config.toml
router_score = "sigmoid"
normalize_top_k = true
routed_scale = 1.41
qk_norm = true
init_std_qkv = 0.0442
init_std_down = 0.0
lr = 0.00764
decay_shape = "linear"
final_lr_fraction = 0.0
doc_mask = false
steps = 7659
Below are experts of layer 4 (counted from 0) of a mixture-of-experts language model. Rows are named router (the router's row for the expert) and show model dimensions 0-63. Each number is 500 + 40 x the weight over its row's rms, rounded and kept within 0 to 999. Numbers have three digits each.
After each expert's rows: "comes before" lists some tokens at least twice as common just after its tokens as in all text. This comes from a sample of Wikipedia text that the model never trained on. Tokens count by the router's weight.

# expert 23
router:427514511490534474500550441463624531532462475499478486481511413479563453431542472515466522578523495502459503494604491505511462473473537573427543449512476516529515459495520487467556503537461462
comes before: "\n\n", " The", " In", " He", " It", "y"

# expert 5
router:439554506542523476513488496454581506499496482524503555508550438443552497452431455481386444481503523531537473449557533527476458396502472531541524423504489502563566478456543503469521545551512460
comes before: "  ", "\n", " 1", " 0", " 2", " 3"

# expert 28
router:453562560509526422496513518489544502503499489497588490512488455449524538438442446491503476537566476504454496446568543450427468446511541584484480465525451529512561578461524536469518503508519500
comes before: " |", ".", "–", ",", ")", ";"

# expert 3
router:433551506485513468524536509466557521481482508505483485481498507439531505428498489497460459540591509504440487451513569536504460438482516535520569485502466527554527493458512472449539494525533380
comes before: " the", " a", " his", " to", " its", " their"

# expert 16
router:475545525555541451442467532446534589499463511510529535484515377432546487486501485494484459525504506510523411487504561494454440452541478495452518431470435553549469537471520417485521481544503407
comes before: " of", "s", ",", ".", " in", " was"

# expert 11
router:472588516529545523482502444442541510549500480441508540498467471425570487522434487511461499516621486577446466497562517511491478409545495508529550456548438530552490517460526484478509503467494481
comes before: "-", "|", "19", "born", "1", "2"

# expert 7
router:477581518546475492483553479425559509517475505483545468471487465485462461463485488486472460492611500531467523459529496474488496465467469496539501485475443519564507494457459481431553492536502484
comes before: " |", "\n", "|", ",", ";", " ("

# expert 24
router:422578480558476423471521465440506490525479428511573462506470433485504462494546459545473501547534528514460493482561529553522388485514518493532490438491429472508492453506491490464545542534503454
comes before: " of", ",", ".", " and", " in", "s"

# expert 25
router:451529573496512471534534474464520521490511474529529509476522407499536491514530470475484492509628496481453504493515501487492443462511527547564511476466419552494507507456471481433541538500534479
comes before: " |", "%", ".", ")", "0", "2"

# expert 15
router:437573503499482437474552499470574500511407455472526500468495445506548481388486483481477465546577553485482485465518484550500415466530509546552524452470427505505512503520496473482476483537510489
comes before: ",", " |", " (", "'", ";", "i"

# expert 21
router:447496557489507500502580507420542495494435529547490505461480455465553465472508451420393479478535510517482501440509571483520436447574481549480537442451467548559570467436567492460468530531511520
comes before: "-", "|", " \"", "  ", " •", " Born"

# expert 27
router:436525460584522457466501423479509548536424453476551517486458495514487511506532427492447514518546565474515462473490507508508449428463530556459484469453500528544551486454539495425558518534492406
comes before: " and", " the", " he", " which", " but", " a"

# expert 26
router:507523512474562508559470419457591556526455467519482514443520433426485468503434465463467476506521503547478431470558531567456485446488462565497503496472469507522492463478472480448510509569475513
comes before: "s", "d", "t", "\"", "r", "i"

# expert 29
router:448555562497572448498481490414490548490516517479511453490525483472510472483537449493435468482484485496427459469540558502468439480540513527517502500472481454501536482440489470475491518512502506
comes before: ":", " |", "|", " of", "s", "ed"

# expert 1
router:431556534530498474516513437467565529473448470476508550467481438431495539420452464446456460502598506495504477493597518512530439482490463518495493438532466503525535497429496480441526467532509403
comes before: "\n", "  ", " 0", " 1", " 2", " —"

# expert 14
router:477534509543487531496526486426493512470504432542496485467456467427548561488547498518478416515546567448460495440524569508535516457507485561450470476461420454581521520515479442431503529571497497
comes before: " to", " the", " in", " by", " a", "ed"

# expert 31
router:415518511500497473454479494395567478462457494530487555497536466506499509436531475474473492532533519478501520490524562525511475490555556525447540499503455489510504527442523479481519468536475531
comes before: " |", ",", ")", ".", "–", "\n"

# expert 17
router:473561489505525466487550508486529469545529519485507536459468489463566454447521473419443493548575516490466524456528561545431488402504550555517500478408462554558521427518513491472508432556491517
comes before: " the", " a", " his", " an", " their", " its"

# expert 9
router:435486574486503483526486496410519536513493494502505510452527388472454453411500452516427519585556546525421498475496543540464512463550440462518474493520523436568498521446480505429508524526520465
comes before: "=", "\n", "The", "\n\n", "In", " ="